Weights of a small mixture-of-experts language model, trained from scratch on English Wikipedia.
Size: 13 layers, vocabulary 32768, 62.8M parameters.
Training: a variant of Adam for the experts, 509M tokens, 7764 steps.
Below are experts of layer 3 (counted from 0) of a mixture-of-experts language model. Rows are named router (the router's row for the expert), up (a neuron's input weights, with its number), down (a neuron's output weights, with its number) and show model dimensions 0-223. Each number is 500 + 50 x the weight over its row's rms, rounded and kept within 0 to 999. Numbers have three digits each.
Before each expert's rows: a language model's description of what the expert responds to. This comes from a sample of Wikipedia text that the model never trained on.

# expert 41
What it handles: Common abstract nouns following the, a or his, often before of: background, population, history, area, role, field, and percent signs.
router:496477424548510503501452500498495557481571482554488546633443530491598449504479504481580482494479561473563480552435484461555473486459449502431544585575479397423433624431340497439499494494445524524563469466491425499494405470522540401450471520475456477542490488513443592493406583466534496430583470376602476507493431510519487530509392444461564500530500500439615533543509540524557499487478546482442522533452453527449450526507562569489501463546511559524561473594486489531437507493438575476497525563497557484546498542464567416527503505513492556492481525496484449574574474462434550588511526447463511490517567482510518385486443530472548507403467495551522519492516473392552548506640
up0:508546472447481514582435470469504538470589456476488568578494515458548493490505435417620490516523494475545433439401566438525457500392512524357488604508382478487476526496335488492479497513445569571506587467485460427454486402525482508433464544545533468549471511473512589589518494461457436448559534452527445476511455489544505531546473477459507488506525539540586482591498512415478512515489538491425548545561430597495452543504435465471541455516537625461537551522551508561495516452476473379539454412454522471498473481417493559553460594521487497571522514507469546611495493510495603600489505509431510448507623533502430433480474551452555519486496495484515514477540467485482573504583
down0:439535526449540478468575579523533549558471499472561475388533541494433567409468459517452522500528543515582571566506341525533463506485496452583520414452553521512436439574624525446503538523451477430493468484465580509581508533464501513562527424558446559453568511564536453542531452560543548431359493548460513419421481549570382561467608607478488503565478440468504577458557465535483478594488518516505435507516519518454439480513545533544512572516465408427458494453445518476508384498544502463511528476580486516518484438535467559474529497429471499553495508543530425470488574461480509359555445520543522533420461443475514482529547430495481512508466551500457513543492542587502468517424
up1:452558542458500521519470484506518551451600508503508570533486529459472556452499436464526570587535552528601453438368478499599500512458448583390529536419383523467478556455348504502459512511462557558540517527477428460488407426471491479425464511501496490557456502436493569542474496436478410465594425463580500466587447517540506447526489454501551562513502481486545548565459486415490529504499559510498546571491471567564429479557391502492553421524576606455563487525531495529520494491420488400571474493467517495451512473377468489442457538576469453569547494491493496565562539487453600606477476522490472486569650515501456492471412552501540496479492485468501507510537517444445495513559
down1:468532557396555490501542561557519484531482521486549466377567518498459546438475426515497521532545585495601520560425393506556449509447519434599503457494549476538435511581578518433506536544381483411447533522496521484534582530430461475483464423570514516499572475552607476537556476531515551423416479557427488394417452563594466540482571528409438536569506516432573539465576444574503517566486496454490453489513449484491472505478573508489515616489534430412453533438423545501499428520517497479518483458593491509520489466516497562468529555441487461538472484525517442519417538478550492371584448539534527578444442462450491473510512448440461477539470541521438547510581516594512455504464
up2:445436406453430612511451454450489563487558536473442579605435462549474434498490447466549458541474512464512477469522515382538491432499508560521514611518425373482531523465406535438452549480452581560549487452516423555548420426511517519524509557490524481443399495540437527473428527532448511526455512445544411564598383460539468576617381518565573495530501477485590546512522620455497519539468521530486466484521408536440431555522523528429510508508514563570546508573513525503421513400449515411500508399515459446549503534487622439542519502550508497537522551473527467474534499478468610496516522505518546474446567537476519441447497514532520501489434513519470490514542498446511490474573
down2:452529540434465528468609602518562542592542501541504461445486582535457527509424425486513474447503531545513509566477393556504441518485527498585522450465484542533518444559594540469488484513486465449485475493486527532528501535478511504535532439566452542455648411470535438562495512541459521486501414543456564416467516548532441435460621529425424583481546487553383616423507506493572455565514484526509474531518488509514510448479511470552401517485472387457512546464468478471559340558526498551496522479577491513538510493554488490528455428383484547583462549564446444537461596499487437466491459525558498465369423465445467488534579522448602542497455470523452522525502546489441452507468
up3:485503448477506469459395498483523506522504479527547439506469501553513551464497442441585591482500570495538420507523548448497488444516500534370529611484484474436464540300476500475557507585469581537555454544478447593451429526510537470501435491485486514544420506463482535531407513457483494487549456440545423488625395509536489495589513504509534590574538467522557546550464532425512454430393526512570536525511423583473426533469441508530451460517534589448594504572447527548507506512450464457559508528429594504506555492451601495491519515602443549501540459458538528504548536453452527535469453517460524580499523538426448462550517542501468475374509517465441515531520572409424499561486
down3:409544502456480482460587586467565490583485559532512449378565539434491537488437477531529502502533522505470525536446433563535535548504537428553497523479520539561486511469549453567425486560478507427488437407492588473548512523500470497564532529508510517478577523506682456507542557519477533485407445548368579426451469503522496531397555530484428483461561436466469526443595469502556510547514465468523438443505460448523453508492537489487476595489533426397402503456485451450508427550544452535522537440585475475496477481556495575501455486459493434617406539552543403554445584474571453417479488505587494505488490447460493516478523515389580573615497510526463502518525478540478442515536
up4:541469539450470464577470512460425512411580476441540490621396532541472515459503586455508529592492524428512524577453506495497434459415548491468564536496472416480459502407410427443571480626485613565534522463477492488410532472555537574483384510436509487517524532467414654495452483478444568411561551502569477403587503472521469488475520466457552483535479485519576442503511459430473578498461506513415523582460432540480474504474501497544478455512586575423439423521468502503511590471472515535501481455448595516485463482481554440524511557577478494558458533469429530544530493523501466473528569520546540526612596528562519517468452532433472505495567492507496500540507438399509492498590
down4:430496542436523528439619531491575533553491543451561500332565529422533532386539447490510485501554574537506478437480398566536547548573557451475478503469480521451426486544566521471471434473440440419538488487438628470610490561511465532511560466524507555500498476568576433526627522539537498498484546524453501452360519504540486536375536504512454468508510484496533583495578445556484428545485514506504501462437512561553470484472508519524525538536432449487492511493440552421541333495513467423509532503635460519497500475565453524548487503433467510542514467552460388488513563533453479433508450548507471478528465529453472454516541426408514571562445489514547491459530514556476514569463
up5:508547558483474506491445440454497481482526439523530458505491493450509567542500483454558481589484523449556432478412532458495445430383510502363496643512438520474453541469476506429480492481402571533527536499495465500537378453465513429474454506483516452564512512472539664587454517453490504393574541443591500504580443501592497464536455534526535499525522459450557469599436478453553546449468549567474556572538343599438446544481444433556479444481544591488488475502452499515539519469478500451507484406469569490488512476413622529503521584535524515544537454503484520586512563497437516505501510563456519539542558496492451503466460491481520429478556495503519600465528494470546554533623
down5:427517480403543497499619562485587565568467530488542470408594531386476511461494473533526521473564595521517525505410367538596434496522490402562464476479555462493473477556554510465497537497462494433506490479456604479578491555474521522548506499511502514473550507581565452514588512605544520467411486512478537417372480469553427570441573601465474467541534476490554507441650418538469473601519518493479423512496525520495438429537570565506513545462490373462498499446486501465470412513532446476516474554576450472478497460554463559500488497481472473584497455586555386504477530507502492387540460473538491526455483460467494447530555449413484541504479530524470518546505478584497444478458
up6:499466459509490523572435532437513445397542476567487568572469495550595487472493445448532492480459457513516442523473485438582477489435459532400546552457441482522506531446363505471558547516477613562596483541489422511503513441507550451471459582532456511502463503550492585530393546481476419493618450444508428480537425480538489516566472499502541495528512503510612591548489495422513458565463540549361537602495365589537521520471451501506523467472469544418540521560517484539489568485474511504579515455442572504474505489460502525479449585547498511545533484461429528587566531485422588582511466515492505538532558568469423365482417482470478485507522604515479534523532551450481541584528
down6:444548552414513481408553551581492544530562488492524513381504570443505544476473409486506512527493601519563539566482377560480506601471501444574489471492543532511438496547613503467451598497461476441509438443398565469565485551471486498559506488524447501436624478555546522574545499626519586483406542528429512438468417501574431559446529532508448500489486480432522546506608552510585509557495536447501466483502488488537384513492531490496502600515496395454474516458439474458469367516537453523477526497619422492505508527540470529442465492424474518540465540508525392505456521474517505433521463531497493505445510394466525462495570493439553416580495489494474505520537571581486469512453
up7:476407437550472553606466479522390573476525591491467628614523479512539470456478496535500483545442525493465504536553448494573484449535515510549574517487487450497503455526436464401473529550496537544511476556518447572462431463488516535531450513491472530355433444552506482469358437551483545546477547530509447441551440563555458526598476443525489454505433491509506582401532471503491499450501501554380474495505377472465449552588408549474473426507500470549492450494442572454408512473515604473503556458524545472486505504503557430420590399461544486519474570543477477431526558437423569470461481465512546589542545567571483478476492447533574539535494493541465543518544499521591465563533
down7:472557569385470540464672547528547541543471467524496484385490544505451499486505427458500487414498551500507438519484481555515437470484575486589493488460449531487506523521636564481472462480495470448471500496424553538497500538534489533480560526510415477570604410466518448560575545510504483522517512540515520462392514484525481491395547516477435514462582559571454548483567481501571387614524467478474447549501451566547539489469491441552446476462492493492512584433413509468530387507526448567453492456577410478523507503571464496519418498399489606577513495488446440543434546575491477475539544554511465482456453557415484480565565540435586488498508486556521530526496568446381454499426
up8:510456453491468504547427530529421489463556517591448479496391491529495586540473410463597499543469463480499445531464519495497393469431506532469532606526453532511439536366462531502483510579427583514505518525445471558438542475536555444512417522510485522528436525470472560502403488472450432442633551503518443436594423503539500545574536524495570510523507524508602486486481493427519522473405568526445564606482370593470469524460456491510433449496494530413476546488416540473467560464492492494552476432411615491515524487490607497469530542509494575537539490475424553543555505417430529543529465499482543520546542558507431441586475516510513432514463510478376555551562543505491485577550
down8:451543514433520469476573541474576495541481508491518465408551577442509513442461473544482509478506554496484498526525456541485533562541535469540500446477570524538444511519591496517404510490502488428542415404403593480578469544452448511558582546496435497497586499585550467590592524538460498470437515543429525462421368479607386581427570510504473477482553437504499559536661521509565465576483488499491424506470486504509411498490514520537484542514472431406456475475469491458461401541521440528517546523565416410426541522562481563478443472466516496544484566570535384510434517469543480389443488506556475514451505403423544479501506484438566483561508513544538519569472553582458486514473
up9:469474521502526455566478508493479482471563512450528513586453538590532521457524529473468491556489484537571468539503454515504465479494475485383582444504536462471471523455400445501572499583465612538482487536540434531453545494560538615473499482550497540551517453418435516486490508495409540530517501536539551428530456460504562531515568616481609540580509517514500495515490443489416503432447565486457556543506585511546447427493448611558457476536514531360457439542490528453457628467503536482476546550434540555516553405437457403429458491519517496571471501479482429508546493464480365417497471457498512506573563548451525358589500501474512589431431472552490479571504585502423462574495
down9:442512533425435544434580542523495478509497483484557470314531591480548573466530448439486564459543531510591489427508411596543593541496622455497505440465452492503427510532580521550482412593444468415514482444445590437521519494569454518514550482546544597502503466520570466554623489521587537481525544576411427473430511501533501463356463453475469459469529527508524551514592496514525487534515448444454508391501484487521477539427536503586527542532499546490416512465455480457501380533519436485502534480594539503500461512601468558475502569507533476497458409482439426516477489524529486466491469614561494491500449521476520476469519476394481533573513542475479481493496485480467506597473
up10:507492519477489473523419504487493550416547477568484536549430528552436562472528443400502537565532577478537463477381516535571488480415458492354523584446404501481470568402409490491529510569460591512506478551458445545427466447548536495447415477500478546524465523481500591522474493464460436442625461487623442392552419496505469479541510474527614528510513452503586551533518492407484462481477523554414539552520450594569455531502396521522504439511548577428534517497456520557522542465467540494587475505463587487463522459464518538426529495595501481531537462471455532561520546468478549583474503548433539561528608554491434472467459565508534405444535563509478542535517500432480518536538
down10:453581543424529486452608520549543519513481505476557495351551568410539557433483455517523520533530599493563530555474419545509527532462523445550476465508555469524402517544571506463433521526432485445504475429423560505548540537426437485489502496544449517505629485557646459540537489574510545480437499535433499413397426525609474598439564529474435487548470518432537515495612487555542510573502491439485488453466463494520424483488552498522524572465494426388441469476441551480490406513544471510494525471590443506492497457485494534481476534455497473573462502528541371533471560447535486352564429498550507554479479433439508465514526456412484504571510512501505548520526536578505465529478
up11:483518475528462546386495486515500497537521447547496510506567541426497510535556527487567511476540500456502495483434501507457505520475541431496469619521456497550472499493550542508453505551484502433457496426434530542490325477435500435476442533522507476532461543501522486558462591434572442477467548413512511552556475490468512472515523428516447479461500412514630525557515465589565525517512451512486558579497393465534500530508532483502558480486486539670532469504518532583529433495475423533603478571483474437477478546476593544519520528497486476464528573560472488574515560431550643546487504512561497521601502451507386479399523501425507336391510462488481491495433417441587518463577
down11:574397493540409542464508477503464527557482417510406564500459507621473467503455521511461548455528441558495450516551556563474599520499580598406501429549444417549468560465430495561515496494551519462472448455579471532457447467508535472561535543453532582460511561436530545594459476440479436489577493465463417592521524489427580445482408424525498472452489494428533519537469593508506526506583403476487578453468477484518505576415552502550536506477540598548527406583521507505511541563419563506488646544437537536520481549441534495489503488463597455504499470427474498491536437477465546587422508502496499408567499572500523475451401547480478475532542466447508428431458474455498461561509
up12:506403448501458543505399545484408528543588488458500454474499474518504508507430412492611465463476498442508511493422596404474489455502494460520480554481485485427478568477486497489480514511418535563552550468444494517505499519450565334530401517541547449459415519493523496523472496489497526434456567398462448480582439479572521537614533569493507496518519499488578494472462565506481522465453452442509514481599402589407425534479559552494452597562453559476602542578554551551509486438502521389518475451477533388521548466500649531561542574526518579469489493431455569511501530452466545549513480530473502455412536514470456507500551520467532511456523560528444572562558554528584543540526
down12:447582456446489503497606600451575547557502560526455477446579529441423503422435523459474493462524459504480487519500430546547490520546481482544534495474523562498509468487529492536459474538530469428484451456517642521542477494545533516573569483521448528444578466486509404545550535446495490515379443549456622433444446537533415514478630605476500507453554423500474588514583439493503451564523481531575436514514514490526458465556489475505494523474465427437414501458466416442487422532549406546503487458591490456483558480600493562477445433468471539589533532608573442509439596478517470400502470469541534497451465476467483485553575480510565581487448490515525500564455529507386501557416
up13:507497442453469499505360548448496535426520503487501416523438515447548522496443427521581540525515575472545485513462522451569510494489457526382552600419496501436467507447353510517508486593501593561553467551455430513497420431473549472488379514503478479503432501447476582563404467474456505423541440432516493439624469501598512481591493467551514582523508505494551550537480535445521490419475517531511514534539401603458471481560441554547494446496516604429539489578425545503505474477507467388535536512423579501507531492411593448461490563560469568500492483502443517523589542456467530601474433509465548510501613553487457431498489495517503471468523486474459546539555531437490538509554
down13:437541515428501513455626546507546524602478555531504491379608518467447513429475461485531502484529560498533477539444405547551464551509531433564496477516533498541468517501580483538469496486451452421468501460510584510549494510484484474549547479527494527495584489530629446530590529492513506500384487565405568443448407526520448537443566571418473454502565471487529559447607430524509481600540485475572460488486433489514457486487551513487477566497521403409429545419454449472448398570515440499485499499648484455512512455583468592475428466439489501583486517542524377522426576509523457402559493528568495522487451479415455456530543502440562535553489496510510505530521500545442454563478
up14:536552462500498472526428540507471457445519443509540379486451494437536551473478456557553607514463548471538481513461552488510468464439488568354520579490513514420497517404473546465469486593464573561575507510475535537469518527446543422500407498522455501557508550460492641558394497487572550327504484380462466466547491550561506491534477518487473563510502502482576500553463500460525472494498492545438561579499469602456473542478403445570479471525466592407494494506447549563554508501471476471515549503445571480498493512470552514450498569522454651541505475511381532576548514435402534559519501546485545501486525505433407492550558473486468452487588498461503604563574500466474543523498
down14:438524489474529495469574545463533498580405557483496509421625484422465513437490486478527516474553544522495468531448356527527476573585479431581521528514532512514487516488543414485468516477504472461513461487474594476602407575534547508567551537481521500450529517575588443501621521474511493494419517531433532472418388440549477612434505573500511404469528463416562530470607432489518468600520536462564414462454522510531431526536548546469496592511505423420449495479494479483446404538505462429485517500630444438490540509572477624464469490448471471551496491525569371484447514530503482406539514513524504514532463472424474458522525493453509558565493561527560459504523509562488479561484
up15:484500453490442591518437451453439552494557488488486571558507433462541476523464386502573453541492538446532489441483496418510493437562465518540542586528456410491585584549479515381458534509409452573575518460473471486542390441484519454529478508501555465422467468572515496480477569534516549559444521407475441546559488518505475516652441448505480486523492482453517509507487523461450581538484515537497488470535354555450406525543551496415511491542489527633626536554503499573473440466474598415491475426531529415551530446455596461571536538519472467495459545525514490492534559492399601515480491536490478479443516525513521488446469457532564550548533511456470499473527459398605561495579
down15:477560515417453533501630589530578541565498540518538472433531497509396492509490488483532476431507522541506500564441406549549369473486500445595510499441471561494536436519570524473506457489485477441484507544504553530533516534496552511540529466514468481496558422450533450519559501535477490506431444562484595429430524520530449485458611599415415580460569490549455582429567447513531429555530511533521468525565506513532531439514463471481448478461487482451528581415452451454558366498540440524477441466583470504538522461568488487554462450419463585613531521530481470549440606559470453482541472521538492483402452515441460466575604481431560569453446462534477524524514535525394441484420
up16:475520470511445586518461422465435544416532500520484473577438533476492462490457439425580448586502521472545446460478508376584484454404461514473539644446458443420533609524403509497493499529422568583556551437512445468505409458497526480472492552501549458571446525534521654571483491482469537468591513457567426535563497479551496517555417527522500524544546454514547459559480523434521496478493556525445459520554382610411441538548442518465527456558513537540467488550471502543511534437453500355471470418452558469515511521459556458469484557550526525564502533536530528542542513473464527522500494487513520475484629500501448405484485487517557473516511511502514565496548493498592532530648
down16:448500506418513514476637608519571569621500496485539468428564532484458560472475470513512521421529540513512515558438392534591414491516506435578500435479491524490462423576599546436492495513467463426508490496495586504593514506438510491529489494550444527435571465532506458558556512571561506455394474521500545441409475502559442511444593552452467497503546469516542619455554414523488441606524502496474485544508521483505482432506563512548450567444468402451508548480455499468505357546493460484481486512599458509513495460586490502531491469409487544576532447568486380512463575529475500444588477529551491499458414447466511431533605472408503560456464479521478504535506517548426456499450
up17:514469453542490530581461487504396523464530530486492532593469482502513469542458478515512440540459513436466515561537557432532484403500499489553536625492497470502495521547515475389492523488472509519578533469500502551508449516427487380511412525484473481415449477544547564449341512492470525449478551482515427477541421567521430524563442442486472464539471470498530488518487496498564560496502524550383516528502316528393501579534489486485484454520497541610568507464430508516433496436493579490508433450507535474525429516523575445509613477560471526471459579530493524549559509568401632514507513537482537536556515545561531510407506457508499483561577536509499598428512480454664536495562
down17:447539554394477514474660540498605575543468520507555478420516501433450483487503426470529477448508569524463462511458430531561413505529521448571525537436442536468522462504580533457474469471534468492515477538434577563548464563513556543506522519468446459535554427502507430547590550567469500515498518495518557440411519482544455528397570561479452529464556527530479544429562469516523401586528527490515436540510518546559486444491468481518459485484466400479547545451439503448528344478547436522456479495590406498516530500565482486544451484384456598598504520554481426523440561529469477503552524482509475491431471535379448470584628522443604547499476490534514503547486527522414436493440
up18:451459482482530479552429498502443547402596488483486559613457520497524505442539476494551559560532550496484508535510502557583488457443451528340559493441455499435453526451381460448576528558477598527485442545521443552487429430526545548510421478482487512431459525458474597516450488425415511439591482496618508410530472475568490466511528556513629489501507530532478536544533432453506583476506546526412514521521488540492433502545464544473510426510575526419510398568513489496538511506453538492570532544450548476517547514467471443438501501607500437500482588564466492530563525440460451492474454465525499569545643512521454435427416528491518427451504490474495559565505481422496494509641
down18:408523579397507544476595516554487526553488491500567490302582573458562576430488455464527509521540591484565489454468434567540496537499543408546459498498495465502410507533580542519501448568398452445487486456424569482510551493487437509490502484564499524540585434583592418531581522566549499486444505560444439455382492490544509540414518494472428499509535538519530570467594432548491461579495468450476512485401463547514442464486561491523535560488490421443418547466417533439487414496510448467482494486655488503494465474544462526500480534452477542550484431492485426544507543495548481408573454562528510520538439515490513476501565502382507523560516528559514541516538533501444501559470
up19:572461485488492552570391463501429521421513532527503469668405509494494451491443492518530430524511523454470554528509515431537487465521530477487529605486454492503495485450437496404558525582461549608619551477497453539517395511450506418516429494468500455481488525548434593436372504493402554468533598470568451501584458565570490526515480455526560518557538499525511454510503488448434470512475525572407506519486380605365454571532443542475486468534520546595497472481432528520457493444453556441524494498494530511544465502477560411500611500553446506489493577547495534516544543510492575468493527506518544521517513545600490538445474491539468466513564533509483566474499450427613543425578
down19:424485554414493516461664572469588553577480550492565483367561508477492517469512446483523474454516565506490441514479429569601468510549556433539513512451476537465481460519575519479468441473506448453486473514473578552564463522494523537521522493487453506547538452513573416536601546548509461509467514563471585453404492506518464520414553553483448500466575476540482590431582446540483408585533513479532467491472499516547485452486480489523471488493472425457527555462438526444517332507498431498468484485601456494508544467584480488564430474407461583565493472570446421541452562540472441476546497513538451493479456546380460444569607484399593573521489473543507502535468515534433446541468
up20:560478457486526456426522523510458440445509450553414456493419506537370464484518478459540457348438523459572503470499481485494524539466518493392495569478465569464545560452515521494485603559485504535484482479485575541535529587491583493533510502526469568451537443516445521563476597515500433588587510414462458462551412466404542558484521587480439582516503538554475554516591555473523532453453515427527537439549405508541485503511502520573503501535491512477561515459512468448305497519436544539502464559519475489511534421514527433519466513529537522486528534468526528654506506403520536555523501559505515524517454485432552400453543478502478592442558597447345503471473479511487494517543
down20:488537530533466512526473579552497515417522494512516562527488517559562571479434468457518577460502430602475563587536580507458621624507562467492527533415477495518473528499494455578480543516465565421592452381492475431458527449547451508560455593566501487428441508420566484542477483435424534450514428570389469516557464520510498488478516443541447494453483412504542563393467563395544446443560491509509480408483540404479482581446492537474478543480401522446423486543477543553540500547598497521528480408437556512503457555527497491474549493590553452561508462440511473529449393475593490439450463499505500485421440472558564506461506591468566486598489524519519490524500477535494488584510
up21:505500507498445532509478507528443462452519476540510518534531459468607526477470447527504501545450444473481458490477512529534483419493463417430528605506427517495427490577548503456508488515449629501532559501510515532536435452485493449483442492536485511418510500542523628563425620462505486453566452384555477508525453508556469537490410479512464513511470505542595530590499489421544499568502586497339518601494383597485485537525489446487524419494494550474458491514448503470484535432490522517489448450541545480508487513422541497500600603518501569533562530518454495544485567478413638597499500566485511569525572551525447372440472485514450415512557487496499578417486490452537609509597
down21:447535514391520450429607518554561578512499509491553527444526522445475479533518437485558510478540596527537536556440360524524481518471478444568478457477509549433527451533550552406470581442497438492499460549383537468584451541498490561524499534507440456499556474574514461488604502656548541481434560525505520415409499447567445562436521585456473472532522515525546520454621475504500403612526525476466420506526492543506471424494490534469531543516483376489527537429459481502470410515545456517458488519606389506522538505550420522497428492441499543579504487483543414535504535534508468412591492484509504516439508428447520444539593489437543460467499526543506544568505548539502421478449
up22:505439475534460556538457509448422518459455466485489523581445537506543446499480460449484496505443446440411407501498514474523496475531527502515512575466451464507479534525469509429468520489426624527506493469527486519555428454449501485481477521535515537406458495577527578500366666500431459441538485450570422550579421491487508579564427512506569507532502541515612501589490572416531526595514573485349521524511356542462453500461535530458485488561439541533506457497424482405458523433495532500491462438510431466552513497469495428514556557594523495503501546545470524553516511454444648563492496543453515572576544532530484425442485484571476439535549507525461585459493489441528542531600
down22:458500552396476476442631527507576587524512533511539524419500593475515489503483414443554460521515552574565558545483401508528503529471551487587494466463474536475498381538555535467505580477506426465495456490392542478547492516445492557511466514527408445512577469534522455535554486604480577476466505570481564416459492510597432490419584538480429486468516466528481605432533506526551444549519509482496446525512489526506459450502464493539484517485451362499453531456442457513475374551539431537473515516601421504542520540543447505515438445409525590576503517509518449500515521506578497493558475493513529479379512416422518481528637546435598427464530522555449515578504512556499429500465
up23:501460420498527420555417576503405507452527524497521470615439529542460522458518536499523529559481534494489459618485497479530470486486528525408548510437533493432468494371456422506616518603469575534522432544505447565457477495514556530497411503467483560462462489461463502482396437436425536413551459488583516414559484493513490505563573603471623545562508503521501504401534487475483527382395488518504500514534497547441424520529474601496465467536483556354521456505453571480483534485503624484535544567447518494550541428526514426433500466594497516466457536512523518516603548458439428451518477474491562522471524561449517441568494496493474543417467513510496538584522558481433494531562
down23:428532554450450553464594513454546523573472519502518485315590554459568530431477434467503507465537539498519455453501490576554558577538595437525472530461466459533431519482568495576448426576487447446499476419444625514518526503519472516532554500515491525555549466491613437557563570468510482505488539557377474455430439474530517509346531498496456449431567507510515596507580437512532461537555470453522489435465459529548453493453487478514500572485506436479393524500420462432519388530507413478477528459628507477455501506569485553502446507450469500545491464513487404531451539509559492471521489557548468510557492528450505493495562508375558569581560511512512480510542484488446479605473
up24:605432510517478549461498530495501547565565507491503498545545510502510478574463541486585427384501543497470549495469489539503499551429593461466465607487487545502466627514477526448382518504491566505504504424509493394471404520531486488425507556515488524580522559492462487626422574567560466469516495314499474540521455534496512480484393448468479463469478523443554496623477440475501592465520455532494505488524409494542485543517538483526548525507512497617595486496571419550443470426534456432583492527504482483521531568454534471543509590474494508540545539490484522571477488529491604595445496511535432494473498466580548566375516561470493437527552503551544513487426487485476473386584
down24:564473467551403548473456502506457526554564493556420522501446512552509496611522539480506519440450536435444485482471568497492542492418539550396462518552541463571456629452442490499449464497501571512500493459517471487468486430530533500439540551455474588494539506448485599558421500475497498532680491388470433576565467475464620461473411437523553509485552628497485502570430517466568536477494403523487595477467459499534506564440584494515490416515557488571536470602581483494480587493499496546434590539503526504487517541493537456508477497497515523486495504444473530499523469528409542612479524515507513395532443515565497517420411591417469502517476478454486484387469518395471508475529
up25:576431414572482494509513589417510511599524528592438527550468537440503484584492549487479454414516448574457527539548522583615530538408522389437472595527441419533473508436378516524451541477474572449598458509440532477546476505454488454423469551492409498570466526490468567556498592524502427406491553408529493549465388509516465473468426439519520460522477459480487512613513496545538464579567586459403433534438422515521590482515581564601530473514426501570559450539470501510507503510531454500513452454511509549468489485566528410454459534531506523494515536517451461528563483497416587522445497449541480501489515466534501499469468553473456503522565524526565554456437480424542586487516
down25:607564498584497608475493421447531499563517481507428509514517506585520601503422555517485558421500481498515519529473640537586547427397515475497495613569582451518449534495501475509458545546492598493519544466536539457527540487448440442468493502490498500490460531445543576536437554420571400493533421449529472561547416551410531459465511430479569480482505419496538473588412521493511538550487473496403551511512456491487543536380522437512455549494571580566490416571518473539493516528495456506464520490488564568504405483393495480509438562516568422490574480441480546467460470548493519498494449507530494532550525527560580473408419520418417454468556498461512539423437521389472521535492
up26:510451512507476545521422406458428469489502466559525473557520533459511474554484514528569445545483458427439523514499492384436465431542480470517507633511495443520512514592476465375580459502480531529541560446475483456512485515458510415490394589478573458478514472592448543483469550560473576509476568433519458511495547512518478562566481531538493470507486493513489418553495509500499530545437545546466488487530362583433467509554620456452485507526556521648509463572478482495536502425478508556491405476545445500562488546457587415492560517569454460421513611595512563496532533487471569489505486537516444485541476544524518490406515488497479497525533473491521570443462432392591580415652
down26:428508527424470501463625570495574562540543548485590446433567505459494499474527445479540480465503553512484482486463434564586435530521535425526507521419459552438517431489579538472499427489529406465504472548489584543551466510514531559557504467493487470535522449521544443472601543556512480512428509524511598459410509506521461486414536579441432553461557500558487586422562419514449398551542539540511497486509520523519482372506445502493495474485461455483513582449455488450513352490523427478469460503618454493501517465600471471613431470475428596552501495539483450555478590570460442497550502523522429495489509523403466456564641459451588583469487481534485510561509505517437447495466
up27:520470460496463536536419464510439532489510513495470550564460526469577457500488513570535448581494459452414526526523495463466501404495529528462523614472449468490437444595502483379587519554509575536546515486503503487510464488463483480518366509478507473392514504565504540452387489535474534453520519452536484486544454560484430498552505418528501437502465511485519461553487461458550541499536482567400495510538397553435467518529480471467526467493548526599520430539456540477444535418459560542497511486468494497542450591453552417458598491588455413454500562535480567531490526459465638540513544558526521515575568561573491541348465507547456461565594534457509565415452402456599502484626
down27:427513582392527517456646547504566575537494498486585490402539523455500491457521442481529479490503601519490489510448450547588445539532532428549499505447460541462511468501558556452486457458513439485492493551438552513541462523485506535527499468505448482581542429553543448485579575569475489501441510539496559444396496488529470510383538563457433526509542496569502556423572452542477398600502532486503483540476500552519495411515487466506492501496450403472507581434441498461509358465532429466458470490640430506502538470586442475577409499418449588573505502538478447532492572574493459467568501519507442522501509528392456472565616499411589554493499483560516533560483535507452439491454
up28:457492552502521476521532478449491489464544486491477604527469514623527499399519515479522566514510478560579532475490487479542544503411435511406536405513494470495525510485380467513489535524422555528453512492509404476436517437600494627448559483565520505558525480490463510466554585493477468621531450474481544419520500437465594528533511509465586561492530505516520510598448451455394526529497530486540550504524573508572407389447494590523509471550574507392564503585585438490434633518483470482508547539504543496516534491426428452503374495543512339572465500443528441589504517433552462489493501504502449466570568478488452402517470512462533586493462501468485439519468494495451511518492
down28:491547566457442565471550580603451477468544479461599457403514610522526613498537485467512528522546485525654543465491400578508572494484580455526550466431468502491442490605551512547498434587408518417505512508455562404502548503521442507509486454577527608452530465501556498524551466535594573469438476624430410445454536565521491464379497445439449511524482487518498510481546507542518519484453478436454516410543527464492531548458519472589517539522501550435388492443473495462533364503518473429500463444573545585516458487558451491455523591506544477529464437473445467481476477535537473443494423569556514488466460534505570474445509457428444516568459503472459493500485487539519529559471
up29:465515515450508495540573438436464505474549503473432695496514455551492486405492510484447509536489516497493595479509447515548497510408441519553539482516506539522533467566417469508429480502482479543474594507538418457412531404570456586443531486552473464626527454484557529478586502548540430577579531460470536367480547514507591480554456421442466512430467556500475475551609490498461513517604439522505541489539584501506472460495521478426527431443579426578544491497542517501461581501430486453442512531541501515510435495511402460504460527447555392563480544464522455543480468447530496541435492523511552433604604463573494466468466511468616549604512490480515476486514410503470482458463
down29:561517615439483534473589513625525477442535479478611467505475559544452596478601514485494532518565492505676529526489438536507445391492551473486551466462471468481461512622557587436505470483431553421498525539459523456483478541505472528459487439523459588511519444511475458528580459548544549471428479548529464490466557561518482480441519456438457515560509533526512516481494503571475494532408511454435501480482522531485606529440496483600523490534523554399511505437452544515569407439578483413479491414575506580527497504455436481483479570505457531513528462444379472448450495587459442433545472555582459533453407613474484428510515476463419503526474475459519533524455549555444523512411
up30:528421491559515530559436527515390529435546512498509482631460476559496500517528506469475466521514482462433476553509565441509434422506492420536536611494494474507490563429492478413594512527454546536614494521498490526494460524454546344471351539486495502454450520532505564439374424468442604405475559451495501503515420535516437523565518511469590470574481426514525521453542546464492466439455502593440519511517385532382437601552475505538426462560472542522452495470495524546507488509504605467471481510505483458515464478493534410464563524567490493499476545568499541490599496519406541429542477540468511502549493594551554482478541433499448483516555504530527557494524506490619540458600
down30:439516536443438527463634544457599559556447540526539468378581508410503490457503454462522460432520576496467437484467441566563467559535538417553499551466467513486480485500589516495441451494539437466513462470424619574545485526518533548537523520458444461536535452503549416555598572528491461535490536520478538450412500479525468554416528553511461502436585485511493539454569446529525437551556538485547443490510503536561448448478469490507480481483478439512541544481416486438535316489515392521503486477599459479496540501574513487570451487410465569535512477563470396565466559552479482509518523488531492487473483536374455448577618515410604556520497503501530494556484503471402485538450